From a checkpoint of a small mixture-of-experts model trained on Wikipedia.
Size: 14 layers, 32.3M parameters.
Experts: 40 experts in each of 14 layers, 128 ReGLU neurons an expert, 2 picks a token.
Training: 367M tokens, 3196 steps.
Below are experts of layer 2 (counted from 0) of a mixture-of-experts language model. Rows are named router (the router's row for the expert), gate (a neuron's input weights, with its number), up (a neuron's input weights, with its number), down (a neuron's output weights, with its number) and show model dimensions 64-127. Each number is 500 + 40 x the weight over its row's rms, rounded and kept within 0 to 999. Numbers have three digits each.
After each expert's rows: "comes after" lists some tokens at least twice as common just before its tokens as in all text; "gets" lists some tokens that make up at least twice as much of what it gets as of all text. This comes from a sample of Wikipedia text that the model never trained on. Tokens count by the router's weight.

# expert 38
router:469446468564503603402537500454468471513467491541517555492494433557466524495504404583496554521501556495490520569536472523472430515472497487446492486427473542482552510562518481503459470443508456
gate0:500513548439498551542490525526460485462526463592516550449502539529455558548575488563484505449506509523506522484491536419491434485483476520525429489420450464521500498484511546549517500490507484
up0:451528549495453465454563450528613522472523515472514420502526559498533545537445455536457516435484492556436451454569540466484478456557487516499560485508568513520460477529437507560491528487565542
down0:485473426507495544490538455565499513514535482570565546429460530594487494547498510490415549492550541555463504446551427568456467441527545495549458527547479524488474535537456415502512571558501512
gate1:452470498502569592431494442466419540510463436504575472503537499499429476432447503471474526482541472427508430587576466534498529439420465456511572514531453526454508496539548500479532525441492451
up1:527506518505432435540510589549551455479549567527422497521483536529557482591564459535541530533482496579520543438434521467509470560551578573492441462467529477531476484465444500503461485567535533
down1:464530491573516506408530529498547402468538493508536530487536434528476529472532464554485570485509514493511459520522495501525461549488589457511422491460471528516519566503441455582481511465533502
gate2:460504413482439528446524499491518499583492530522490520464475478518497490482458447521440466421500483494522500503543516549535457530552533504510481542515495504566482472502525484446403444455525498
up2:457501415495459462449504546535469518550502461505449472508564494481519485499465472502465497442515501497516487490547537539567501539519554554520474513494510475524450466514462418444429436435579484
down2:519496563487443432488487576450495487518476513494458441568482530470521571469537437453568502472575545528543455508507556532535540508495559527577491461496511503508442516406513539437540428487542490
gate3:565479483524559507465429504465540490404546538507538466462519487535549511526491378472465511537531510476504481502486464537538457603504501469434507523394552540454513493565491481535451508470496503
up3:445534489485452491536538486522473468551484474547486514538498474466444519462534633538583483461493483456479511500517513448460540423512478508589489440600428407581495520458519527499497508513566469
down3:432479493514482595410508504472432544487572501533544497501499473430501515507468513596433531494439463506538497473550556472514455434424542438479497489614391498487540475490448504552472510429526541
gate4:430491440591464525497517472530462486438424460503506539456500507499421510504432394439444531481516498531485536496513460585462428467454476459494423492447547517567536508542520565539396544488468505
up4:505527570442524533453507566500560507525493580543504422557596498471474471492479464538620516466501581495533463452552442480486519499560489498494457454515460544530523450497476469490542564474438531
down4:527493478472473544486536431493475511494498481507521496470505538467457572583439469554560601458582484557564500583555477499516415508491500477468518521503452501467437490476489468466486504511456528
gate5:505524504528486547466531475510494538420467499521554545504525469519487574487438481523590450457479534471409534547511512547469492512477477517496477502431419495437465553523472489500533470470512438
up5:452512429459443519479435482509474525525492486510474528452496511454475538501434497512539427482454424475420499522495520501443528501503488525474484450503469484478442546533527455493445479408458514
down5:438533496449437486494439552530547469519537500491464512543416449517571504545478480467531474534574384494457523529549501498501530483545495527500441549504493432532480499491550442447501417443456480
gate6:557566549454574529488482581456519466561470534442526500504515493460486511532475481569560410413597518534495440517515421536495548432461522464480536521528503536479550546505501574514457502505513418
up6:441447532498545454477502556522552584501549443523516542494504533432466582478465433525589484491488523481472439488502418523482516452535478526532490460518510484469434468474539559454508587525522470
down6:468460413451518547457460452466543503477536424521522469538503496534488480476462522505558500512449519568480484478474457569460529467532522561519497487491429502447445457482553512418515487425510432
gate7:491465448503515555509493453516520469513488554529479438435482463510531495513576505541513517415479469540470463422470493517468508489540508405463529491456511479447524443491557570471507486534462499
up7:516514552450508496583533515522463535509468453461477433529538583500458513543533494468542504500473551514465513598542496466584462544513473549572539483497455497571432484523510554517448480484534444
down7:529488502529602480506465451460445514484493500488505556513456469532510453533510507581517513531485499537509448489446548524489502495400490513486523553522465572454549523493535469603498500477587492
gate8:435507465509585570534527465471440544559497481490427585465464524522549492444519448538503545490469491548494465484528539597501526431526481545490514500474460482441436525455420463431534446491530508
up8:477479467525521488449509528583556406421540489564547512463482504410523471553511507490476397473475438510461506553471483530557467577499558514514433452555501519556513479577494497477570501485460419
down8:453460520498569528474517490569496450521549437562550531425485504515488506510487401514501463545501556531492558582562514469520506545475468511480429531513534457466479506570485621456473525445479534
gate9:549506465508444520468432453485491479492448549569503528461469446492484544516471434469461533493502538419515467503418430505499493525558562556498559446540523477545442438536509554499418520514506455
up9:411528543561552499509499536512515530523517477484527484573485534437489464492514536524510480507518547502529483465615473515508471420526465450488534529472552517430508599442517475463543442497548567
down9:449518484510447522503511506568481534458535489516503465504480431484506499570535513538477486555489540567485523478549522480589500456532502503560487510512420494587579590523489417525444560486496502
comes after: " the", ":", "-", " to", " a", " qu"
gets: " \"", " F", " of", " main", " B", " under"

# expert 24
router:459447450555512600411556516456464445515491500537507568499502435565466486469495401595527575505488529533512532567523458511449437513468492505467479485434459523473533505544492502459458495463507465
gate0:563496496519475522490496522516538455446518552529555540446452553514431483462486488500530503456461451438496472563585484437456524599491479534489520555441462583530520514509515533439433502482591503
up0:475545524446522546502382524504486492447519582509558516493443470500461540504574495519426468427487440501506480550514498407542511518494531518447503531511487529429544553524568518447442521437541519
down0:518477559533491461523474433522535511474526540526458478523482556495598489553550543448560502523529481395520483537481532544573522511513517493534480508521494463543397483498503526522455503508457560
gate1:383521473492508575416476462458525427463519483558522509503454490596505540485524482497568602571477463471450512550511513485507462571532517501437506500502536527492548503510488509476516480544516479
up1:596507485463494479538494533601499564486452481444453498417514507450531460511453474557493461402532497545536511488492518520484532495546477490585511487507467523540404498519527513604489488392482517
down1:411487509529521548492483504484478565475530518487469477416560530467534575433557437570472478481507513557506486520495506437508475489484452542487461522495501548540541567506471532474482564431441475
gate2:481502509472488568456541468531564475479568520543534571457505411511518484528479499542497474521483439541517512545437513460527513529503544509570521511491518440466524571532513493488499500514475485
up2:505433555534522473510456488377434548502473498458434480477461580481431510488501496468497570534520549514540504422537504501472510494507506515435466497541482502515475420478464469514525482553514558
down2:508494507441493590438515547514435521484477511477522482506523458433449483542490481542477499489503583521409535493551467580453478462552420545457499500414471465484552506494581498477535542488433480
gate3:501466504518533516390544503474452494518432511462482583541486469528480464463483461508503473561489452536442415564514490489521466510486543541468493502435471594454474457532508506516486431390477444
up3:477453474490512469438540518487456525545388477502498578549491502551532462497477458564485467520488474500529441537461495520529411555547514506499471472512457565495458482514515545464458436408465422
down3:595460530449495440477459499497505486578462493543513494508547490454496424430521568471578481482498513470447464442462484482445534474457496523509551503485515472529501447484463510485545507552440504
gate4:548524560473488527399529535424537515533512451539443529516512448568566522518452503566495504503515604578474487569576539460506455469490496505473430419534456507504503483510512539534456558539438488
up4:488502460523468458553429460524455454487507509527557472478478474465498469550554523496525482468516456481498527420405539522505567509517443487552564602499488482514544525486404451452569520494518474
down4:495453460517553441549451478458426484538547470546462571506500498431496450506501521558500541560507490470549457485483459453532510504491520461471541500481475515493547484453474432498558483452554509
gate5:507408471549536510457509521471502530495472468515464517481449449519468455417569482488523569509513470554466416510543472521447498502517491537517454463478553512495592529482584508550510533479457473
up5:425530508497456503458484490446582466471449477534537547514428460531504471476429454522443483482461492516455507471484524586533478515578530546458455544432558578498487460541414449528506485430484515
down5:476452538552542480502509522456472528435539467491492452473537505442486443457491503568473515507553508529511413480531455514498512459474488538446541512490504546514444491546450553492533482465493490
gate6:500520562512519508396534501492496529499455517539517488513452445491556490404545508497562480445484472545503563566543529543418451512502489575421488438461520534502516452475606555506501516457441522
up6:496510494437524549489515450510491535517435503560430478492470521503551599474517493487542501471580543443544561492523556460433434505472505499473436447514492546480459536390523537504525566510454508
down6:519546490392464497506461535500565539448565532487460526537541487541470486439507542462465513527476488444461531572475522578455570472534480526506486497446460527559504492474514518527496546474520546
gate7:495461472579543500444522471483524484533467509431470500483515493588513464535470480557501560555506520566615539454481443470501435526468465508387493476503481528530489462565527493497445579441485527
up7:500513457558490502470518476474550493503478503445487521494474462573519481489480481554469514548474498553575558460477474466482482503456448503406511454492513511531472464548569508505474524490457531
down7:524492481484527503565494505500594517434517439457522487519513568578462496477481534452571460452496471479513528522521510450594526480562472421529538513508548461476511568536536584477549598540460490
gate8:502464431493572538533530545458472457491518480490495484508499500530432536490495471472554576521525472508564459485519462489436450485440517486506448596478494457537435460502523488465469501492591468
up8:501520454503536508470474465520567492555513528454561531558462560526518478549577451518480587573532505511424445466491469506525360537586511461434556528525512483475471560470516525567555415508470456
down8:500545492535453502483508547482488566507460553579529478505502506505457447509420608509521585543507559435472469522419514512452504502526599446544488481508535571533466456478504488504499496501560491
gate9:532524504529511529499507555521493499529449537493517576569481466563498547494513483492513585533508539458423447441497416505540537547542473497470489572530516487447504474491492460563508479483507408
up9:534546488463459502466520502471580458510409518543466547472549448590533537545509510516528429528497522471483420473458534475586538503486524517559517458529545534475466509496475496568496492482510432
down9:437541498418477514503465521488505582491479510542493453520464488498489510521550493471553504481466520397470562553497567476527556542452520524529495524536507583470473523448555558486550522498513524
comes after: "\n", " MPC", "|", "ation", " List", "b"
gets: "|", "-", "ed", ")", " in", " of"

# expert 2
router:467444481542502610405557490460462456518485506528516561495504461546449516508516402573490542503503523503492528554526471521467417522453498491465482493412474545510545504549511502522499480471520455
gate54:532469482481500523423542490549530480523513509509527626442485546568484491525453498510436448478519484535482452563553539533508529545514524539426521496461521489531505508498478504510533484468490491
up54:516549447498610510546450524522508576507530477541510483517542576503420467541538604489486498511511421422503510453498491517469459498530554417525496502494428510461517502522527547534514534490550493
down54:506559477433460492438454459513471475482460471521518427470525554472499467591476529561512509451420515545421521454511577473487536492476467475496546487468514563533361528425504473537527529474525506
gate55:531530496505530569459527552424525514503480502523548537516460482541432524563523477493520474492544480470522546550514479580450463463521528454572515514458497519507559487561449399526535424509482438
up55:481464513454503531564474465488491521546509493518478501495509539493483483452439463524512517476430531482477519512465560495457534448459549445422496520481457503441489549500448567455543513476485602
down55:460480496590523522467507550488460521547455477451482468492491455557435506510504411563463551491461506476479503557533487550519434545532495560504486538491503538482528505497467477468455512493470389
gate56:490562520519463532457498473524465498456486498478528485490550424533488532528504453480488525549500515504563532469531500512525491513468409440522545553435508416495539529480468486533468471464502516
up56:475527450544506569526424504468464517521539526436554462510518524487514517480544475378471542533553524531507477490549522569444505418463491458501530545508541406475491522504462470500499449532554512
down56:511610492457444498553503499423468475572467461490431436497498505506570563503415464455518442393504541493426507455477519497467486451538535562500604480549538446400480509474565466434521499483489461
gate57:495539465519534552516513530394472393478471466553486587551514446530441479523494419543486537513493537523469438537524406455470482512523512437466463501484532516516525524496523486425544458515442441
up57:500490524503494487486465441559494551579535549442530436441540508529556522468519531467482478470502469464532548448537593529494530513487550577457530516463479460487492436543485491598442485475552547
down57:512427440520502487491482460483496461485487523527484498488481449400576469439576474587496597530490504504536508508535538513418466518448487503484484469448502478445509518520481491522592540473524487
gate58:558448452519498527478551485430407575527552510501514565523522460476502475499546469575484585541478481519525578558427463581499490420539440454528566474469496498507454507522424523522469478463550535
up58:525465455490412518446564502412440567492498486524475557525539475523473509500562445465530595551492527505540524563441479592495458385526462514521562458484484515532476525537459529490490503498574517
down58:507505533513511471587512458471502439545508476457462437488480484443519529483488514457509445437448515512549493502544489448463515525554504534526526564496518419488446520463521507487533476488440604
gate59:531510535522556533497460529443487523492523497595524484494464459575419541485465432470519533503478475554460543553430503477513475480500477527456489505478472482493488570550450570501497569500491553
up59:454468486477480407461496573509467479512517538575468477524497456528467511511434452490478496503496525502460510517413517534537454446533457567490505475460490502478506567498541552500482577480488517
down59:507517493552443524518494571525547469500557501474466511563511528485470523450580433422520485469495462515554549509512502541479483484475507418493474510501455448463476447559530607487491536537459512
gate60:502522463516562516507472485536438464473476499439522529539568476475504438504566445473532530522448555568434536536445556511460453580455474475489497488441477540500492510471490544558445555466520507
up60:522467473496477535522422506477558452450466531417514513524529492499461504487555472462503475472466554567495477521458467518429476525442481451497484523501517548536408487524556566519488642455510505
down60:598435528528495509565478529492466526536432494453475485482512466462527479528501531421568472506520471485518504454444478504533525562461508542538506516476493523501455468410453489484532567495461525
gate61:484453474398475487438527422506495478482397502457507551524453533519510541530518461468511538482505425494573510479511454466514477511504527626421442459507551514512402492527487543463499479518407523
up61:545455537482480512524532425534444577430510442422537523489517445489469474495487450546441540494494507483555467400444442479549493476532545461500447551488444515491542445491475469515473494485484503
down61:542469508477457569493581459527482444524465485472504540477465556468464491575471498557514438479443524481510572611491494432549476559518465455467442430490487484524457514534484539480528534515485468
gate62:446529496564505542488559426466528513532489499572492437499488499532530509463524440515519501511464545500501488493534487564532432462486531496486526521398468526525551476515480579483493540484537513
up62:573569430532489474511568430502547526499467482553491493509485492467455495514523534536451513564501524534482462441469481470481530470557476511544506461466450491557608446411523469517532455517485460
down62:462465486466502485530542465561478501515553467516554471504503495510528507519436488452513470545504491466560517509472454565541536501491464567474538487523537485519521532495491509548554543538491597
gate63:452469514514524539487578582496471499523514451446518519473509446491476465549562488489479571500486489484562530470511520518516537437526518521467482513481466532420548498525429418443512481441465437
up63:473578488575500515492416474485545502485480427426506461482515488496512621563550498488533443393506533519534498470424501472533477543500459523453510506499474523470428529510474523476489486431468455
down63:532492506429538447528420466511498549566538474528490487545489524589572547493492592540520466521502466442538529494548498522477506551482498555503535467569465492454462474494483574506521474486461538
comes after: " |", ",", "|", " (", " and", " 9"
gets: " ", " for", " h", " his", " K", " New"

# expert 23
router:479474475550504585411531473451478481502467531513497530500522476581485514500530418569486592544481527489477515554530491546459430520482514496461482504426494519498494482533497493480461469508499462
gate5:462542501436426541417539496433541466475498467480493473539523463529528435506487518542425496504550583550474532424537528469504460501524537517492516466392500529587495546470453528477492423521434516
up5:536520475509508515539555483567518562485452462582494508504494546477504571562474477472544539481455490512492522582512548512470499479534507439488447520577474466391465456527568492596515508523489532
down5:452566526521533555503480438517518558522537501601481519497533462548442580542491427536503482495502493467469522549531489461509516473522529438463444522501462506505531623512424465536453468480458521
gate6:470524466511502513477499507421398508510539547472506508534530551524441555465508401433532559522476553607501538571559492448465525529433508566462509477478486471531531496480512478444526481487431509
up6:474481561532490504485515540553558507589490535505511466483450494446565487541543573507564548431497428491525463492450519526512470484550525428563460595462523497495482554464452470532532499517529441
down6:506486475552494548523478511507476461469459525513529575468529540478467490525505500489502438495527517561534491427506563455498466582416496512547554550460546488463441587473557414506506538439533500
gate7:485526467446505544520516470579421516504488490539552577532442478561462552482457418555529555503467537464441435582528479376553473493535524510497434534493497471489502464560532464465504423491579480
up7:521515536505498557458535488495495524531548416483452414461446477512568494552448555445447568455518464470513560410542507530482491443504516475460465494444440501535506504535418552530493559466523485
down7:523566495539563552476513479483468464507529552483529530521547499519436584531435431526523504480531532580556469500553540466522458500441558425465483528458479495485540523478438496498515524473528505
gate8:457443495555542523446531480424496530513510447567507542496456531389500502452530468485526565499456527540519556556463478513563463510455535525472539475497493556481515591439513489431412539485520544
up8:513555516499442465563498503581487469498461454510541486502534483565522529542483526554487470478524490478494503443509472500479493500580418459516505526464517481499562393554530524625597449529515464
down8:516483537478519596469576459460450490479442504541526532485431432519503525485437519564485534457515491470542539464538487470445459470460539493447529407483502511507545467507439569517499536507504448
gate9:514467484484490525464510523515495484476514506584536522477525482492503472510439502524538499462505518497465569547489512446468481462448512479503559504454450546553516563572533486465520563514544499
up9:553476497512524489530450496519567521558492508519528542493522550462529559458476493509542460523500529471574567536433502450484496483393563527515543500548496580530521586563524463484532532502565571
down9:480514490466500501586473487514469548515518478556479537519518498469508599537454474434458444486514478471474450467464510480531537515517472587546421558526449528580487550564448498562501494554505550
gate10:490495438456443561464449441493541516584497470479445486448457572576535533543440428473511485565502535551543506462497464494426489540493489538505538472437545593474553504527495454526520556481489470
up10:492428467477456546475449467504535492570464427550448499528457490558566521501475451482485502537455494546578506462496478460468488483498564571480554473401527562467547512497490465517491563466434496
down10:524468524498530458532465445538582533528560533504563512504506566481431512489514526472496548518450472479439542386486500483459587499497511516526471448511480464395480517446482501499514518524416570
gate11:511498495486596572494467479478468467451476492477543498493517461493488578555489506547534529493481463435491467556479466461446480435396493457546554540372530493562564429501518499510512484468502451
up11:476512476486537530497425466483500508437445492480517462495492478479517568530476510534543562499487466415519463528520487470471511463430472506561538531409566463603498452490542502522521490477500439
down11:522568491444508486523507480503518541503500538491467461519539507430526464535458480456516385447492477490507476475471533471517576524497550511567571432483531523512529473510500518472573523567561525
gate12:494489507496466549459499535546512506491567526405610499462492513530470450471550460490537548519533580477464499539469540563501487562478487462520371493493519473472520473504515538554445499501520460
up12:444480464540481522533499520470488483553421471518473478521552513486446517527499489538470507457481466480438511449520493501499473504515459504557471474404521512458500505487493480524519447531551482
down12:497467483516464471488560474500501560516507527474537533463463464472532413537552452564445512514539502500448447554609529549519515501455515508515511521471519552457511505478505506468542439461482491
gate13:455544459512488526531497560548523494493533510462442445506572509556486553486511491558447576538431489516491557496549476550445492534458458503500490471461539453484518538527556487545478431521415500
up13:541442449472567461513557550449519502528495513540543520569434476445506449533465477469528434462557493517467567525564509477530501494574539487497590482535464536486524480468435551520519535527570510
down13:459504517514511525416413460506521504532517505577509556479518408573484446492520519525447399531531536551557445477516507544516501478431515467511490491501496533545572510508481523505535472471536511
gate14:492461462503477501498512585561558426433573527580467539474477478436438476488551537503489510529514455452489500483515506497580449518483504537541490534460502532513457604490483464491490502490527485
up14:493573566526480497516473434426442539528437541485536492501525461548488495417483439536573550544527565540428533493486461516440515480548501468506522526500553527473551485514519500556502464518542502
down14:492511549552554448527493533417460477538401489476523484462508439545573506512498500483509533495501547557522465509529442525450459441491520520499583504431524511521476455480467485416556495494508465
comes after: " |", ".", " and", " (", "===", " to"
gets: " (", " ", " 0", " —", " which", " be"

# expert 7
router:476467510576532616414542507470485451514487488552519534481513436534459503489504423575512550506493542506497516573524465513464430510474513469464495503421459538521547543556505500494462486455508463
gate0:504525501551549526520520444451441516498482481497530462467519468571529483461589458488561519537439507542452431517581528486430443472518423528406574492481503522424469483558553537526534497489509507
up0:473508489532561535507447499460490482579428539543507527519493537564447553451479481478436515458558531534561455474425433520518435549498509499558540535516481534501467497482462480499469533489600436
down0:558460553541477432557491464581502470507503433479525525469537489466497479641506520470571558480500432532468488522466456518469544493568485517454508513518526486430472507486497439526527537506482541
gate1:508474558477503542478485505458545514560472547556455506526512469463498507477528540531534476539485573491501502522557485543536506460492596420492443479498442478496453459565511541505513464484557576
up1:567506454455489438485544459513474489474507453449524546601487545508444550511462500467494507496566460556498502526521476538483548512478414547536481503494484499526625486470470501472513515532532407
down1:470450479483466502494541457439463473486521480537450538524460410453476468537469518512499487589501521511466541503493453510483509492484455477496469479548571553533476532501517527466573398481516496
gate2:525497517481478507493559529430498418482509498536472498492510443487485497434583508544446475433518550428449450591417531502519528527528566498486486492537493535575507558492560518501468425426550503
up2:521508527465442499491561552467548437496491483503495423464557451465443445495502505513461469381511543504436454532405535490551550523515524563512482486467535520611482564476565519468462472385544501
down2:494505502540469453635530508459495506468426485484427472504487546490462458448487501378470444471520512450525484497507494493501541498524516530481483497492525511500440428496408537508535522556505526
gate3:502454477462498472467504463476522469545419482527484513465462432434467442490503475533495547501512534459429528495425478559530504493428474501562545450481543495428554444583532489537461474494508504
up3:554466400482506511462468532544479509446539538455582509537524537499483480515548520486608543504542401515470445472486512459457518607513460459493504514506480502502454442441448501526493477491501495
down3:450514574494476444470519495460567479556505534465502432486470524534530432502427467530478538454457543472573549494485451444552504542539468488532529484521538480507536468505545544399505510479519506
gate4:450508491557498564490536472488561504528540511525498533527504535503447533509577499511552550526473453513557511592610562491457484531419474505504504570527486495524498506494476489447561459411472464
up4:499511454499523448471432512524487503489523519533466487456485444574503457483527553472498476493568550520500499470474410478540461474510465442561505416447473552513482439522530542508446424562506520
down4:502555539529586550514485518489486494532479529540439553584498420524554427507563511469516546569477514503527453508529453523543511438532538470454506536492405554471530522483445451466484586456469488
gate5:498546555532509505444493480563441458534469508495544517512495526510564508523517508523519482447526486505501509504503441481364428439407502491440517522453487514551490576490546490486528472489477468
up5:485448425521489519529472533434562501502506523459474516507521504476457483480486490479448531544499504511478496515496526528593574604551486513521470423574502550477546448555486536536474487514553489
down5:509531514526532542492537459500488473480502504514538544450545478500531580527491442584538508606521544446435483532519533548518478517596436467485448533487422534538523506477529478487489480499503479
gate6:514460509519529487473509535445499449529500463492551561491568602507555491546482504468524509564452517529442501539536470578480496573478493534495490434441459439499552563459567546503461444485444475
up6:453533490460468485521522520601493537465515526544433458449445435435483503507521485536537503432543446448479558464468488492570489424496435470485506543528569498485431503533486453558541509545525570
down6:560563493523538541463549509555472463527537538486501475440497534529494505472516485572495496471470523499489546596541444546519418486513512439505538534508454479480512532522487424498469537466529476
gate7:551492466530489541521509497481441449522435462584522507421433466563533439505539478566466517519509579472430522553501460521466505571510434503515467464496429495473542510501484520436502483494491465
up7:475481547525475432473492508476502479479529520468519503517487514477522564526495453501501599444435450526553527440516528493479493467504480534458515536442620466532418473554513513549506491509553452
down7:460534478537514512469506454511471474515507518432551485482499478452488486547488478587476480532571511466548463554473505531446445516451521480447458509503446451521578526496561494540475545494467456
gate8:451454493522609556498493548463511465472524506504508521574487449494500550522508427519558525465564537511553451509457447552408498539523505451474476534504458455494511474489547504551498513521544519
up8:481428454543563524497530452434525472466476557483514447559545424489443485496541435505475509464526512489559465493440439584450472546401544523556555479468446536554433502487506465550493508515484522
down8:568562425496457467509527465437508518524477529486492517527559541462504493504535489496575459503517550530474557538497496509483571469501547509546601552566480509473516473509503591457529517507591532
gate9:488514586535459546518492502553583468484485469498487490508531526512535473522474476563424491501476515450444516554523561451497500542546591511568456528476557523461538477596450440485497502459501482
up9:502522457472526443565550479453481525457535554441497490453533506538443540486537487477606458524544433576602526466507506478455491487460453456459511512509472457547441540464493558488485508505498497
down9:465508417515468476417564478477479491481542550547481408447495452520465504482493483508452513539551504420481488486548481462541418512459492498508539547458457488508514516543467448530480455501517518
comes after: "\n", " |", "%", " 1", " 2", ")"
gets: " |", "|", ".", " 8", " 10", " who"

# expert 6
router:514473506572507597411561505464447489525487542532513508503519471590467494485526422558477561529501533502515550584518482544462420511439495473439483496437443550495528521536495505499459469446505455
gate0:521444509537548531469527437471552483500446462533585460536530471534489513444501519533526525496483588478595475531504447445482477419468492473496512470463518528439521484449495498520416515489550390
up0:494464525447480537544503485471519488472441419548542525501494551526520550539527534523502473475516499529554500504465477432485471447469490454533515462522525553395523477434495530523444525571546405
down0:458480457484412502569546544486594521521461533421496528559482481518548541419510481471492442513497555464520455484481459614519506520505533519579578472409471505525504490476548518507616468493518505
gate1:507501520575587578473539560513472477441473522534461515431498479520512534478503538541501532564478532506462538556464476596522456531426515506439449545493473521469500490505503472600468499443500417
up1:509463523581532472460527480511466448436534527526577482416479555539416450422498493475456542437462538524509547433452469481447521564474511505499410521486480505450496478556456541492411455517470466
down1:507514590473443423551463519426503473521417539506471489487496480486500491498458499487404494462524485461466520478526545514543539528509520490498488438465462482504547451492538542442464443504523504
gate2:504517502574486525442537515477485514519494567455497622539552501515509529484542504573541558531488501484509522541539445447483517521517489530448534544484526510543558580462409509523425542476481427
up2:512485530492447431472482466525518415469475456609547522580519526529471490410552492449529448511531483547547479542480488494478471490458522513406468430497536567574499464481564491489466539519437579
down2:566587521565451534417519514500436509528524556517507537519494550512451528544459518495469501466503504505489467547489532505482497502506598541444453493532449518470565481515503536551419523546511526
gate3:482507445524392483444567583510473556504486565473565527498531538523488496488510481504507522495424504514504567476537477504500436466480447465562500503440468509497521499518540496511538477512514418
up3:561486494523564455525460483547492485492533461388492456512562545485413534518527492578503484423478500508514524462474534525466480513511506445463522475532419513502486509549464531596496556505534525
down3:464520467531502579470573555541537472493565545579547529507506538530477518513466418544461428400496546455434552505518561517557480581497551502506462463525488442529552515554532557575477546518513470
gate4:530488462526496570527490579513504520450497482505500498543426452524478526474494490470593462516513552506539460525490447568469431538505443430482464499540456493502499443446534500546540550468541472
up4:525511502470476530504522508536481569543502532475435507469479530500469464426515426521496552566537498505508423478518521494451460525535514448416464498579478528473472549512505484499489459528500542
down4:533514488452502465533493516516566475468455552501426527548502574571478515470524583487511551490500406501546541474450531456479538526491465520559442374532450417463525525512441507485471491547450435
gate5:528545504487462550484560561427444452488475598524486496516549496537422531434528447567532532529498482503431517498508489496570483457468528591507522430497495542526533515529510529463489473561425438
up5:483456524501562446518446511506562458554532416496583486475484532492516451559476525432463493461497449501543475571510560540513534536498551495467476544541552440569492506507443531486493465437506550
down5:485541429492579617462484486486418485478518550480494542460505506519558479499476515549477514556468527448523452494475509567540475538515542495464526515485513514440542463526470528573426439469444486
gate6:469402472516474533489506581489487493420426435572502525488417490540510501541557487525520484509471523540511560563560490483527438490456482525440454556502480491459530468489554553497447502480495479
up6:519472484513484505515544476546488447514532522510429501558554470527448598466494497524509498526432453488476518467536515500528476524493575533457482452504508517484504543586482523484568452525527585
down6:514456502528581503416509510515507479556531473563491553557481513552463563453475462508482510568493463500485417499479473484537506446484516513491432465594559505458567572567473552552452555534464469
gate7:442481541542461543466526512525494433505528476480465529535543405522485588506425456518471482517528524510429535550454446511528500477480527478495428493464453509497550469515570543583462487410512517
up7:550481545515517452490503537459493548449540532472513536478474533533513427399509475582493504528568506462478487463501473504450466523551525519469507444522490504509466489495464486471475477565514480
down7:526528537485433464490494494545541506493499575482546429475477556545522493426490510527504551518503543480500489560559523504504519487569501526484442513538471499495473481488464455531486448514494412
gate8:560467543588493546468559478452506469580513590502486453474494468496433536520412436595511523427429488532508536518432506474467552534502552524441495483417511429485526508557433504488506488455452532
up8:584548524513467504483553444488540462573509566507448457477524491499444530516457493593512458442443453522567571535511488448518507470538558494457478487471495464500495514576502518475499447515458540
down8:596524521486505498566457454515523505493483552475507472511513589481474535543452484478494435488497462552566573465465551457443484533535457522464487467513504420476514504471483550466473515534452573
gate9:519467518506546592441550534504480551533521549450483478505538565524471536550457507584534578499527469514559490458520519467475495549502532466451455461459521475548468451561468442497461494504472574
up9:543516536509553515542495509531497566539460468539468493483636569549532530536492483616512464531556514527545472477516456509487483466480529449525448458478501468557452494504453511507510481558519509
down9:453494492526500450432547477520517555493525446501432407460550535485476512502499512557483512514476570505443499503482547501545451517493480498568466518454450468593395452457486475455493488506440503
comes after: "\n", "==", ")", "===", " ==", " ("
gets: "\n", ",", " was", " is", " as", " P"